Below are experts of layer 7 (counted from 0) of a mixture-of-experts language model. Rows are named router (the router's row for the expert), gate (a neuron's input weights, with its number), up (a neuron's input weights, with its number) and show model dimensions 96-191. Each number is 500 + 50 x the weight over its row's rms, rounded and kept within 0 to 999. Numbers have three digits each.
Before each expert's rows: "comes after" lists some tokens at least twice as common just before its tokens as in all text. This comes from a sample of Wikipedia text that the model never trained on. Tokens count by the router's weight.

# expert 4
comes after: " the", " in", "|", " first", " League", " World"
router:616589443566495421466496451453579520395563586519556499502448643460501451510455550580552520500559490522436594584486480530417502521548578604545470482473490482443463490536486498461571477445410522476504545514497424483444510476476420496505474469521544509537477486549592508540495477485496500431
gate0:518583537584499527456550537415508626486553511533574521550536479513458488454501523442485514528496430573471488422500450491474487586536500507547505491622552457516460545480524521521541493530484412514461572482507481484494530581546558500467558399463443467435602471580520496466491445442599525476
up0:491524472537479506470420524452462440413469486521498477397540487582474518559497557379557463532550593417514556501430545588501512554526580393505412454484566590476595523434554500513408512485542633456504433452558450495477443477433551500536471563505446446565550482495539421492506537548551481481
gate1:467536424552380427453606524546514429515490429474518435414532470521537531566465454446526462531527339437468456526470525499503580463488585533495451456514544535433496515490430452436515568479473534442525560469538541508571594493513532575433450515640461540465447453606507567525549552536480427571
up1:540494521489589555511525403488520601522512428467495569492488580474457454439491585440509437465502549456494510468508513529488484421476487528432564523425520521467552543556503549534481605478499503535536448551474504499509514632551513393441481421545512569406542502455435493590425528481488414534
gate2:524486459544587413558601498449478510475542421549562488440467463460501494637515480557508485487512550507472564490422495510462467537480524553457570533458534507591389409471612514512528440483590503547440503488451505382587437560469509479501512422537515515524550513399538627477509454500487544483
up2:466421500534538191486522495533478537476533415511520557525463447426488579500500421526648505514422508572500483562455403443422453430442473414495494449424513500468509504507574554574483489609499503552490509593502586456504700515484486505514577442446475558460482460549494461428517491504574480473
gate3:513579494536472434557464554486585488510508491498534520457528483469447524479525451505452452541529561554532505475543547460403408467463509492528415551435532557518412355449545528541582486491514479493410481441439511403463542435544430507541497524496505483592546525553541513521536518481466503441
up3:505534459510609576503568495551486472443433516431434536531480499492493503516472429483557322534485554552466505470462507439607533405487457434479454494559466458449453518488484466498566581465535459525520475515501579443455465509542524540582563573548501567451483572503457470512543513532543522455
gate4:480447498457458496478529527449446441489584564486513560513473491488409563485530414558419318485501569513505522536492450500462508539516534568443452419437533534479472552616396584537421512471508389414519496620545517513457469475508520417551570480544486543553498482439503541433506513398575565524
up4:467467496528509405527465467525483420526509488555407499443490594490477437540521528425499582528557477476478387461609465558563474456472522438451485552495409505479589548422527486486513539559574569514555521513451524464536486520524496529471480549515528462508443566478523520577511494506520454512
gate5:542588581508492518495510450371491505471480470459534584446547540561538429511561518545572475509567394557513502617430492491406446461519537489468542431574498429553615433611544451571501448476504496551572497390551438486460515561522469455567523484457507429480566481517461550517437505490491545492
up5:527539584513517489527510472500516533526428432607531545506545544533476446489592510547514454460534499493540498524535536534455479448462535559477505547533453470535528379506537483540491525472470538538572541385556487521522578545477494421616440437536405457419522490534494528555460488536529550533
gate6:519465480462482471455511484615571463513489584383561548537526513465531387502444506516428511431508443537576549523532516462440483482457521537553421526491484502575490500487516482537509513486534441387433577547553695515411546423565522545409616498549462458513489468456481556493503374500484560480
up6:533549458534476426442507466546541424550536557536531588458565487499485393486486590474499513491559461535615498540560521527451568548483527568481488548457456590480603385442448511583633610486544530436445579472520454511420541418536452538452475455537449353535447454458500557446600444517499504480
gate7:490523530584433479464557492523503479444469463472510472485574534471519403506473476467485492452448430569559448526485508452468547478455488519446525537439488525503535489498477654498521529495456456555502486545504556573537518584538481529442440481525473522440508479617522581605445472480462464488
up7:485420548444568484522484554554487655545520491514452489493473494519585551477526484479487531616570558510489438495540506554547410428512486478423629469534453489462439552558390464504439534467460517579603442559462497514625485482509486475511420505489552519411593451480479490430539521469555397549

# expert 5
comes after: " of", " to", " in", " on", " with", " for"
router:528489451525506560486476543471541484437557435504505486407510515448580481466477438598439548480477567503537531476533561540532455365450405512390454463455463548525501487647523520452565505463379463516535386554506469496407468489480473519557449472550641523489475488437525485516431465444452491504
gate0:525504593587496477511473501539528424499465505428479535480585503575487556522464526486494493587544428569541538533482397426536452477497497539484518511517521447654527474474543512552449450466471507511530574532453523474465502473468413480465494518517498453440423515465460457493496437438494514432
up0:524504481477517494495466494498483568451481558501527478440545423643520552540462506439475568495556512446642524486486493572553552478497510509514555485528546430540501510444422320409440491505515489511457494474479447511502532484532545478536545547468527489470526463489461529411522435491554424466
gate1:543599475517501497371494391471539541400446551574539536538536495560505447598486517483466548449465524466554497579510490498544414442425471501485585471581492547454529419530552469516529523524525504393544454505440533544520425511482422449521465435470536492544476446596513552545548547458658476525
up1:494554560578478496574565477443555472470484532507539533540463458564512519535464408495470486468450531457436545510451499502503404438476449547490532523517544583464502410556546512547548538438502471449532457509425566478522413553485498428535520533488544478561506521645527555537510500436606466569
gate2:584499531476471417495497526442430560470526470537474597482561497489566455515489465519540532553534495617465540495499510563524526577469442516551463583459448452496501461542465451565520615452534505519518513502476535412529455450463444544520389614560554458548479485444565500492454495446633562461
up2:478529518486549586464508493454525535449495470512517481464543513529522419453481545449512573516512425477486534600468482510602525477558489433403536490577507568500397482518654514463486416546525550482480433478582543482542461644456415470453529478449492540416483502486526542416496503465627447537
gate3:547494443442579458477502494489405550596516506573517536443590468492500528498523473471454516509538511530576548552485412569474466509496407521459515550505565488505515522491525570593486465521457525515574492460466520611509476535464477522501529425480506496484664484386516498491544462527439506440
up3:561562481478499457499496442522508452433526492549532639485470526504507468445501508452478528437475492581445488523476529571447458454382479501536505464462525445511416454479564481539503508526463543538538417457509510498379486440491505525535501465524534352545572454459577488498500506483476446519
gate4:620518544494495502489485505487458519484605556532438630458519543640484466494467535477491555495432430513437520457447484595501387431504466504444531587456531541487482554501566477572563518562515473503511616497571458500567463540521454400403486531519507527565512427468496547476560449478572538478
up4:437499497492466556528504483645590444449483442493527475400521398456533522514501555561523498596379567469445472405412537458504423518432453388571494520431563498557482492488427501527544540450554479401551494523518561478500462476462430541513549538467479555571361522444557479475489430590515507504
gate5:495497542571557533509533496412529490414501537526503576460473561516555528490458458406530510510500587470496553604392509588558425478503496562448468473495532498481548451493542586504514587536566534373525529535499487449579513502557527458465472511459479448510466516537472491537483449454581460510
up5:466477544527577473461614528559440519550470443444483499486437479422483527442533599462536441488452559462558467467517500522444523541460555408481454575462517487529539588426479490480510371476513482541390612534513491532523525497489585800419443571506449554502520505461449447504513486504389557493
gate6:574531432460498474467438518474439384497534507449504438592480475487516516571529471632485417505579540482476534518492544466504559519482520453445539427495513546430490444488484493505493447492486489424484510458451449552488522509484521401472512461475445491555554461508351454587465492521480370491
up6:524476506472470496613491517434434468501449506511613445491508480454494605436521553503451531425475502454444599524455506448476416467497531520532555457509548558475450478451381544509404476524451495518416483551513455544521479522457555635380538487453435483550571489593511437472454542508405463518
gate7:522544471509493482601542489458500485525476505543509442497633444582484564475489494488552458487423491566576511548393519505447449543498502492459491525509583495490468534470542425559504628457545457600476489509485474480500468501469545537539464564490485370515558525553486545526568411574594539500
up7:556525486412476363447523548494515516507519513497473452410684537521520385523473516479576573501543494502478465554527469564533475461557470392430532485457503586476484574525523459485507499521559531521570606505483518479439478472493506589508444514471451480489446590470558512556488518450543503502

# expert 7
comes after: " a", " The", " the", " as", "\"", " an"
router:549453455504405497427488610565460429596431471389552449537397525479548486525513579488491562409452545521434479500519647455444533431492370542533502552507504532487448389492540485448545574515442555556427532532612509542504529482510550529415436490530545467598372442436606448487489495554597507496
gate0:462498527401510348527485494481422557649413531461396492478431460505447590506581442515458569441548512564558561479451504543559437503490563501528509521603430382487528540534461505474444532547434516512501480493504470450512519515402506547440482579434529598438577486472498515408468517486467446431
up0:510490452453538449535510582519520440530400428510546535575502499501489516528520582533418514471511476572497481473525486572532520532510514491475483485548473426468545497519439478426491529628388474530594416430523400520453502553475535617459476496472476522488490465498476475548504570513466500538
gate1:516505555500431550439444487513423531451571561489521538404509484575500531482433484490546567469468452402502463425507420534448373525567477547471512451418448510432459511488534470542475574588600529384475564421509516514550531523587489462496614552473433513564508420538413513523526595584574567518
up1:497478474550599537462462498599498479454444452493523447486513491464575494540422561497500517534480531560536482410480474586469451489503443415596506438598482405505489445458482513586496516478450535442495557494486490456512482525491514484585500417481505546523527392417460526503503573471483461475
gate2:443493486502480521500518555451426453492484438463446529414477426463487425470547482560591474485432522504505519578445536427528513436508469502454453480459475599488468481489500570493525594551498459509482551526486568491512507628553535452530434695427491591461507399515545483522603482572531439525
up2:497473453596473475520522482434564529504445504563452479405512505515413502484539436580483589503586427403587462502537479493494509487503463549518543552523445509515506316504497529474450585518516621531580432386439456438488514513530475448466496467493592563442554503496515591511518521554511425498
gate3:504493507500402368474564437463523529519516434511540520598403495514471478520489504474513473455597456528501439522489462452400658468446572582503590481524510522520424421480530550524434484452541484544547558501500503493494516220462446503466490452456578496483479533457461518514450600370517589435
up3:471485492521525422435513559547485483490473577507505543490514460527536513480591440510549426524494491508482492492438435490531520430462466474608458500453488536562565492627481464574487467488502572477569442503447462479488496427567494517473531541523433499449488488396573468473449434525475426512
gate4:505486572471461491524576465475488445508501421512416473536513555485504479560545465515572499410453481558397442484472448505428414404556550504560458453503490487493449489435455511539535553486541546583549553546468518439680471548535521487455485468500422479511452483549456509509551473532498557494
up4:539561470535447576482522498552504551450500538564516430562535455469500491564432458487464453519562574469521458544384509542524469505505505451498574412499543443551564535441537464469513470460513519591497427464441440464496482504551498561471510554484493486507506547489564543529467466515475525449
gate5:491511486517420449583467506328619465442529502518556540619496519437518521540511467481467419554477492573482503459510462441470570449487566451395443499527488503502489445458448594426444483487454491568554483505474605482434575508427403460476374506445457495474512474489453540566554558443573519450
up5:571529490415500557462442421482483474456495482556580439462453485515466491501452574546486551495522441415561576542517524497502475550553499482521485471395509537431487519496566438506526434562562481457493507580590467538567390616546599476570496528489640511413545546481400543490507387494444462534
gate6:491458479517461488538500496508466453500550494489457388500378475560548593514584500615515421490487547510557466534530470510494573493547507381513449550506565488424462448495476524512495649561560540497425517476526534434454499555480468578501431569441507431555535583579542467487437536462441460549
up6:428472493511578420538542526450449478490521553554488476481601512569549534531489490533458404561512507475506554464451467431462452504490525497437556450445553643433542418525555478609444568426508465513465465431449493432575442572473536514527412561448589469562581436492551537544492501519512562530
gate7:522519557473550526492486493465476574474493543447517418514573535468364408552532534599441524421507469544497502570496486407535532370519581420492375491546587424387510489542593539476535552545561427473485598544562537451535522555519579497456505487488489512401501416509454458511451379443514563571
up7:461490526474515498476492587538474508447527489427574491392527555543426596468445576515505502415484495485529469547492428539564476461574438540478506542533463539455517568546503536546550491564503533537469570536549610486499486534517481527452518479494581523553526472513484381496468447493354438636

# expert 11
comes after: " |", " /", ":", " 1,", " 3:", " 1:"
router:430507503444493587394411478499519436491505458434474467427548586472522541439491419440520524434449477449469422466547533545518524401492527461389421453468492495403572515465506486516429442435446501500481493566537551555569596507428576564503541398488524572423502510504451483525498459504400477568
gate0:564483430568460501539498441537536452500435601375474472507527445443448436487491527512462478457463560489454532555469526510524473562561522485470475581473423540538494480493560459436512615507557437449479489535516578573316530614541497457503559476540528433474470421507404588415464510532507452564
up0:450488414566477491498378434552519475470441500463426487481594525516485533443487457509552490445425414467521465560524505511486547484514518626400456574480435514484542533431639474403448588615506436413527561521498558499474579515581522452523531500539484579434470505383453558412481554577463408449
gate1:489506521434444532440565546582453477495486476466443497536482419527466454533543521580501548480523521480435501567506507556484429472538528502480496532529550470515550550476470467502508496538503478512484501473469576493546501517509558592512538523492434616503501425629486499455484462625394517554
up1:422381479538645522463473504481437476520455510560596569403482563495451517415546498474470468430518470529502532445460470499548492576492483518456471493484419513564447525473447488524432450430487546563455518477456480459444483541454616543443523472537426548554515449481425557484577474523566526488
gate2:476461529449487487513525443487551448557477609468577539474456462543459429561528550541534477496532519509566563471486460472496514525405549509559444504413521579440488497451470506483550528628505530506491409480526547450499359610525554568464532490537501451523429504537572474562549584507574468508
up2:405485410462494488532545542417575367546467541447519485493447510567422418456536506482590467414487421459538579490445468474504578510512464505550495536448517546424490551443397505385533536488521498466543488482515517489468422471493547488582626410540523496524441538506491481524621481515497475492
gate3:600513497522520524479518467411413537468439368587503528506547483448527546512488526465515497481474532476460566512485466509501561455486501478516571524531567445554429511478567534478515488530457527564530482493545491442541497423514468464540467493554608486462565445490462484500561444457535512524
up3:514450534601482580530572509561495520462494518514464453553458563545555496517531429516505497510435591446445605442461529462529492507462448522533462484482515577515424499291400570541453487426485472518553472503580518569520528546423460462550448496472403407507524519511408566475483454504486552477
gate4:431530479513462492468526482526585528490591500451523457366509512546431497540444498496491464517435430465479410517552441441481500483469597462509540592540413609453435525561480515540473518470607503492660463502476421550511512449607495481492530548580461542411436456433483502528472591531521469454
up4:533486486525547517587489431559410469489509627488442484526449477468438563545549485527411563528537486528435530476471541479486440493491394550470487441533520525407528511546521421431492449466531507402477519454521504470544446468490521470446555483464465435515549524477559507445493460589476499471
gate5:530506556545461477550513484526437518455554529491458494464539501495503469485407533454568497422556586516476582451576498500498491407469493530496441541456531488503555524512487530431564465488456537572575557424473454483492485543525548529417451501525539427526531410463550499516482483500447530514
up5:513501473359483527482471489547511525544620537521538501566451450522439463522507535556499442567452425569518496496590451533470426520529435477521501521508443496495554495646507548521489496446455540434456461613494461560526441493476469436482470483451570552498479513481480434420445555372503534483
gate6:547515550542530569543492451535481556505499475457482535489544529465552504481463483424452521571439488461536447546476443577482564435542475472404526491553518492547510496452530406604515587519542504474520573460477493587465528454442552248516508494496508467480439505431410517479420543478499501478
up6:559528527598537509474488454737456539535460441502552527464485456519480517429524513462487560507472475447370485518581449461467557521510447507510517543506545493564396434519524427545536522486514482497426533529498534504503428542485509500438536502541502360545547548439556577443545383487519462524
gate7:513505420534556481467538477511545462437516504490525453458566520469509517441510408592471497547627495474554482501433495505492487401504499529543445595503520463442591420500488582471638529434465539472517437535438509495597553400533524494509545544443583537416596514491417510539484480462415453394
up7:474511488507577506452495472535678600445471536418479444497543565477494462395492469567566527458547526496567469564489500516464514498569463527503496575624531425492568498486557526414591499510496501442536467488444510478538553381532473410522548559449622589415486541536417493511461549445383468393

# expert 10
comes after: " of", " for", " and", " in", " to", " by"
router:460525487464556471505498535491439622529477581383490473482540506522360480504518551516379471517537450506510504475513473461481563533503565377409511454568493434593512564591498576518539523531511437552487570466426539633479482533505522548422557547498505465500492536499433477574510550537611503549
gate0:476428423504482486611568519534450474486533412504480466418594491476522511469520493478484467585581461541510437471391506513470504540459503464490474513474556559496472521552432474464545527528502582510500468522490560491473408555425498436518517465502485512504416470486464579544502581593429449416
up0:425540417509542511478498451543424459433455461473491451416548430551503600525455507589559501443528514467412499559496448433556486447508477521538500401541469362494504395485488490520475522479493422502450473545460454469525466504551484449402551491524457472551479553512440521555490483474512501523
gate1:553438482568403491474545551469480492520585516431488569544575598490526456466397549556463534460527554454434516598511575482488501518482514476489510518453497544519465507503546517457494514541485452410460469516444519543514508512521522478445479483515479549494470587514556441500496482548473440502
up1:596562508449495509428409490527497489523559487469552493345474378394490463482479483469507497480496446510534514478483462487490622536520466573467460473485567499489542423524442391547469478454466557471614508500512490517400507432499501517540474477501507501431534378445549539497459461545484587548
gate2:532550518498599571533503516486507561507360461472569516532474402466404481477500460452484411517560487476476569451473545370511503495488380392494481460548445439482575506516476425465512482463506555422481530453473559443519483514505538511407482450571471513554419532465487461564558517466448447549
up2:518462502484579535496503487526488460464657454579538517502486536441522443541581393492507333507441540485454377466480452405514522565418542523588499547529415530528591506509485472543503487499485478465476504523518487360445561549522465496521452419468453503465447425497531480571560555500626461440
gate3:527542517537518481557499485442486571517406497465510460473444433481481465511485440591438455509515496470604538579511541474503491638291426494418372462539505472466557485574440444484442442539427464462492588480442472488453550527505514564506472536584558503452532513489462489547608477436471622523
up3:532517497566518590542543495507456541516534503483467509513481459582460499452522427504531615537487504542531477493545337442488565384566435483521590484454492548541409497496611501487500528585513504440469486510562508470564508538536545442471425470498575546470509468547478490509535584458483439509
gate4:448488543515448508489569430612505457514528416442444563556518458444468526485527461511427459418599528512492549438519500520582466492508578609487521506550484439495485464478450460499552507526528568510494443532478456471547440469447487554487497523474533508511474405459614541585486496492414551452
up4:517581534532472512560465523451457475595509397599531505398447534521539587472546472483534509507452531499539423586434493454381537539507436509501481443478549523488499464549501481466431388552453564471420528506506504467543585418572555356568540492487571483499526500466489492458581506438501477453
gate5:484462492456533488431462512502541406484497444530458526423505509489481470417656443462496502600457475539505428512530462494452609551533445495457449496547530610513488464543352458362489514505457529439519446551515446594450473469496481535511458462506436434441459486475526480533495534469397526458
up5:517570554489426522449501501550504541499556555465522477507576524577558508468417501454469479583567545541534517508537554522533427497534447512539484477518576512535582513500469561496526503486493487511515496468567478521420543530498524489519526561533458507520489485597497380525492485518519559367
gate6:447460475477536551523570511437545542462555614562475508485573438605503496443570523498444530470572506523513471513454494563440513426485518448474531596519552507417414588453562430594441487536530519531578485558538484517489492599480574452515499528526564487502574451529391477452437503544486481585
up6:526518500467483489482516466538576475500435534460507490527544527549521449584485445509463539527546467506553473578525410661431517425447472507477505474466484488496572477522508513483543540537520488488519619479550496505545598597487504458420518487514476502550518472473495543533512431483520484489
gate7:500521561472409461474596480509430523492485481479486455568516479518542543439422477506503502570484547439586502425472523553474472454462460520531463517499461519512593461492499488553502415508493446539373451463491450562485489389538497516493486459552468483593483480516419472515525532513409489563
up7:536427523483587520482456545533517488439656477568481540531521582446502454598606518380528441548531498493519495551499547521499505427480497518454463526466468515426571493479547483549487467542509462539471561472549544528535570458424478518580573450448489550479474464432484485433526504423497486541

# expert 15
comes after: "\n", "-", "|", " known", " born", " located"
router:499489508583473540615524509519481479512546586638498463529528455451515508467436473432567517449556607481560428400454408539544493519628530418595467507473469475464460593344493529613480493545496401510427564573453472434529525543474509473457514484455457455547501430486491431453508543510407477495
gate0:479443713424490656442453552547477616541502519533489483570462463460597431426480489484530530472557516437577477504479536469524471518528533531488469448569527462537526559465463486546474481483469445511434493510525549561612460471509526502494507566558539531526521521504476494530525539500444533435
up0:419474470472450419592596574499548479400556487519484504546662509416473472582518450518410455503481436555508527478554462422447535551521582467513468484487565439463551475517510530482563571549506488573488495445415468500490468462459504531485441531518390461484414586503541499503419579566468488470
gate1:437444531506606537513433420558421432512440502479560473538437504510497596403453460539593461586553569523498511486521519521492404448535500526510550434540515533469482432500566521472488485504549412516560512468429490525539508555461519464641493530475467530540558531473437468511513402473550572521
up1:509432455437442463516386497541462603513435565506523490489381494406439547459535491527536466522548457477404563455568575550511457494502533515504577443505415489408436468490508484425509509501539429525460515506393507524526489540441544486463520447452503550527504403567323474538617452563586510519
gate2:560472569577541566568548399484436552428503497518516438528496508515577530479504420498526542555569432547552574463527440400540532503553555496570499475581533459389497536491544477606500534552434468475445570560492470445575362458447436439466519516491580493472502555500470524520511536448489558469
up2:410467487531428526421455553433529525486514483518458395478450471428445505411514491496566476498301409574497483504561476496486510460499499575464488479530445541461434439479552533543459518510545469471522475553475483517365519535530557495580410455480522488495463541495585395553463475499486491480
gate3:433479524485529506537534450605478448591375405518480538476469507433471518483503452497481481428486449498493499514486486454588490524512457490488598490459459459418497479483485496506534539471554487491529516521463446538647449505521552463496528496570485623497587491429427510483450486593407505481
up3:492489435502579416449469520497554506477476458489554479480518469491537498533556495560496503488456441561414470510523542554428577555486527533548479468440489590523427535573423492462516545450482414536530499483501598495475566495509553553488460468447502401534439383521494481482482487472536494436
gate4:395465537461508440431501527578487479540438448516463505529412449470435526529504538461593533517421503508412453458560464408541492491550476589499470536614467481606541511466470454559510482491496530466497493582471597599521424433456492450397477509584412519467492476492511422496454472528459492517
up4:536484362555482465605505511463571486468506557489582484584604513531565451526515550517401423580532483600556469507426508544488495527441539434525523551413578518476448494580492600468532519492506423520535494433503464420434578526491460570564472545514562436511447556534492547543483522405512545503
gate5:514473429563508598528567541434527464389494484501414403433482464469564461519489476504464493524555472501517432544505475492523651521523433617503535432490584496475482409493523514441492493398427586435482515441493520552486460482398419537565316488565526414441557494526590473543452516412500544488
up5:479440549469574429558507469561423520482422498569445582501470439424449454439523528453485501451540518582542578495512562493505426406519420466501555518563472533573528456485561537427476562539440542443532521545538582471544495368420506486369498497549474538482567585439532436470471493436444539461
gate6:495517487464494458498493454516470527550393456451531526453476515428447410585516513546406498426500427547473504541503512520522496501507539453496461487485497491448461504544510556440498493546533504535600427460487594486578497525494532598483349513523456594513480502531521321532553490523485496515
up6:483487457509611532555504524433493520550511508450380482480373551523507521452551521550549483535488444590549503479531474520507467521462511524460492482424449412473553504565513490429582520484543387557555534528515477591578462456468534467619533513517670530590544538482500503490445471504481541419
gate7:478450537543580513508523491521475445532511522523514447482415454550523530395459497520610545448643504487461549516484460485510462580527518503409591443464451479556450502500527465474536455519459546455521520472327466681522472450545502446530437536493549521514483509494538496456468438504485504424
up7:421456535462503482555443437490452501568510469524535525518437475579458543402447448507559566507729514482472478466451467551444529540538534482447573466584502481403466510470553463450479456574524494458543438531372484542581476538525532500527592506486510592526537436536381466451444480526489481418

# expert 6
comes after: " |", " 0", " —", " ", " St", " ±%"
router:506489536563551437600565541563417507535453432425514559553545499501490604457525425537577483547483480597474401435504541522518528516485388505565505528424451506444462463433485543435454524511415467518533475486514544511559527436481514471544447467390545510501536526459496489411474571443497478495
gate0:505647320338450484480488433526487448539506510547508515460474497551497445475476524560532543448498502551550527509530479516487447466483524432528539544442515559365571546497485475569487462469497486545415482493476539504496499537583525445464584516403405562460471548468602585569398534479493518492
up0:538424516474557504489533525538509532496505527481402560543425448478544516528477597432412575499505507579457470491520498537515446509520447465507500398553490487579396474403434387522464584548477562544397571555545492483573460458479526529429477503458426469511523412595493533485530471564541453457
gate1:527409426518570584567577496563421490441516475480456569461426549488459543475501416480498618534508520513451518498414475522466473482569470519599504412522512451495511500511600450546488570421417492475482552492492532460543408475528556446457537496394423490480534526594457561499524494438427501536
up1:512418483503431557500420364520495543423505575480511458522508523508524525451527541554521575511529424471567622516507502521467515489493541536528461426448563473450475480458486430469512481460455523488444540570489528535454468470578476600484443466454476490593363508660513574494495485523439490525
gate2:477551529540507565505513473505410525499532528519462488545425519513491533406535523591574524490508509341498440452407524473484520488483471534433428569478517510476531585484454524434518494445599534482542470403469525508570456541459532538501472473464467597431472498492424541533490438509526505488
up2:496512481421478445484462541467514508455412429519539551489515434496530426613498527504458391496569529563515528498507503519496507532539480468512531459445553475609566357588537504552441482542486512519434507469465514515466602552562441514452508561613412462533535507487615426458521500490496466617
gate3:514512412460451486532558480452497555522339483421485518463570461474491472491421540499356521429568393526475485492551409488479442459438497439473475534532453505543533440484559504520491538572457478468503509515477475506570530625432530530521506534544474531458530484577547572483462448570441501500
up3:495537417522494535452514576504509506447446476431538510549528453514557489484373522467507565479587485686503558544457492483482498449416472443467533435523450451496565529522580498500501511491428386491482520550509557592509470503457474458527530451480580504495519488599444416509464498489533581460
gate4:530582578567527466494494511517558452449517477490539467522452465463439494467485445592472488313578479462631497506466453483508478469456545453568437469520527477520503488484486483483444469494448545405513441521470480490414505443497502484573596587519593595449546533555481479500492510471420495448
up4:604472510500521510517453500520493519467422569538606457451596479538458528451420542476468520459499538452718543509448491548513506500504552484442520623472503516485537449493431531470476432565580454446579506508506498552513554503558533492527531516537502613511435436450454545535470529420556488493
gate5:477438520500404471599425450429519524450522524551552508515457418554324541462484504442463525514608419544527508518446455495520579452465457543546417404491507497416537503547489563520397577480488376496492484521554503475512466393544505477489527483532506528414497442593467461486438450457523518546
up5:536459536401444426519381573520532538547503488494453492518553568575432500602503423463514601438450550452379477568512494465424501512542519361399478481527525531466393495495494341492484476560526520531471504475478486525521513571601514516461484567490481438495481541511570575504442465522465547463
gate6:540433479479492446566530472384552495448485517486547534411580549539492493481487524481501534453547509493432569549430523469492426465471488453497598446532568445499549592469514490478516501480553505512537503528417497496485462511465451452406587516435537545568510619510471497464537463490460510466
up6:496534399513529508468422598544512513544555575512620535446496545474498463568393508475470481536473504474507514543463513574465530606485559517534428469472484625552453526416443471423546526528449490270517552468557482503453445485438595541610443482482511467509526510382533614492464477472491430465
gate7:456490524550495415511561529524508389500541571469437538519583430550542563445482482522461490441482487587449471473478385435523524476462497501495613463456490398441485463508478495570507495572481589534458505457440527405496437396417509483473490474515512523509467558565547569489484513449628407364
up7:471479530433535459474542515564554547480554459537476448584440521497469487542554461536507466469477522573458472497511524335460533519538565479530504511477548490457448472565519560542554572487518523495498490429479532453438461517602453476481514520544471552520533448434523497497491533440471578423

# expert 2
comes after: "\n", "==", " ==", " =", "|", "."
router:504408564546496469531487460500499430490594494488448529489462428507500525536469383420529520549550521488435529522397438490499479446483453584466552493571518491544484473611543533573484515526576519386559489492448434471502489457478527453576496507457519604473463514425568487498554458513462460439
gate0:479519477530473494509462511437600429370483567391537493520545441480522434536446481598373502438469558468580495469510540483440448521510517537530487454519630487505503481397459547583654436451503489543533472558468454447455443595547480508514449574515488536454587521536465439527424545542441435467
up0:495513433496506489507442510564561495498528444479486563546482592474526488569561487487450420524487604499453456505539544509449477493478496463474487455477490474437567514504487538454425497528463461480529435493537539493493596479579450457483496429518514372519464530479522503498443514434544557479
gate1:481478477480576461486525500568375475567498481469458573487526571521504527511489456572453521347545522436501509504520582456544512458478362450472437534426493545407467492561503536517494649576558472467489408512521600444545476406497464519550527497528565555462434523539568541575500545520595474453
up1:489454550512532501441567477520456502488473530501451484522451485445512559524403498495404453542498520536483519533513490496583373485485545421481469503483517520539430424550437598582487563507536523518554508631571427480505566501544554529498582517522500684561540488523484486453558448514537524451
gate2:458514521469539528418521444498445404483398497475595564569507543496495468481542484448585472518423519470474555464556512459473425502464503547530466459487565431558491562379498451571543471510419400450433540471459483471509447536445506539495505523514428528475581432466517561458480502505498503523
up2:511578488560517529416568478467414508517439505458547547516522500487505471449544458544582401496543446493492477500527575474466466531476534549472520432500596471549462562431491475507492516520572444486497529526481458452541513557427507574457515538520411539436603419501476480490500537517499513470
gate3:528489496516509556500485426472511537508478496465550541546522536480532501571490510564475485498486513514536522539527390541446448515493499553536465474473519560447521477566505516526478438475454526530420545525461497467569459495569488622417514442503488526536500485560565522517503448511447454495
up3:556511512394496500495572540538476548559499465469466421459440496489397459394494540460520490470593481499480445488512639468493471465506490454486601582507498429483485495504526435427548554538525439501579496518576481515427597505422518442554488608540557471516512481561465405460418609478492517514
gate4:472516476500494549507513467352479502536511565548487501446536519535577495509544504480482471489573528402506417471446620530531518482518478509410485574475561596529486489502463455451451542464429500556495485449469463563520468467488606477522442434515480572483496630586369602494469639503488512523
up4:487556533494485519511482521559492446524456438443519543376511583483549448537538555478532545447456459463477498522593512516601616480540517440540525499520484489611507491466579437489508511591531483393530516515574653490534570618518570464525460526483487467503490531480534474414530574486528441573
gate5:504492410496467516414545527487417493474474447518485473476571639444512519562524595549550537541400490535469515577490509454568475500580559412511524573475527548481456508416532433401484539489431534466545565493561494559520542451582512497435498498431499468543454401481437414503536491409506639594
up5:498511566501385510467520534529454482499539512477481466538550520521494479526482529445464523557440574443441523463476444513446466490596555437476531532456469474519472481362475475478532565449499572450505490414464478515429601502533529494408515504444492463473485372437497456546517471493555591490
gate6:483486427417533482456506617454517509444507595542484466544535460529413512598416536518446441561530482489572456495458449532540470568424495459331473490507581530628482510462512517505525409464495525552459493435526453527464481493431433495497493415507464561318492522453468505488469533442478500436
up6:471485434418490502463505543467499488465550643426533534585578445613438515497507550594504495477482544590567487496465462501451478589471488637479402461545532534478498498472447495467463411425555464575477474508446451493512426504562409517555540469548502578413537591574447517551428572523560529416
gate7:474516517495473504527539487532489512498491481542463506380557571490435546553475415586478477507599543585513485547442463455438405419514543443456585509426533509537349460539426638471510556505459494463515437446455460490590483485561444497493643486487507567465489526535489540485540519418450472501
up7:502547463436502489592428536466570437547545460546508405505493445574420507576494508508476459643527488437453562512490538484372491389561552452438362500490493534512457491498515527513486488433472548467511545549358483587421485512543573532480536518508493530543529476497530628469453524541516495533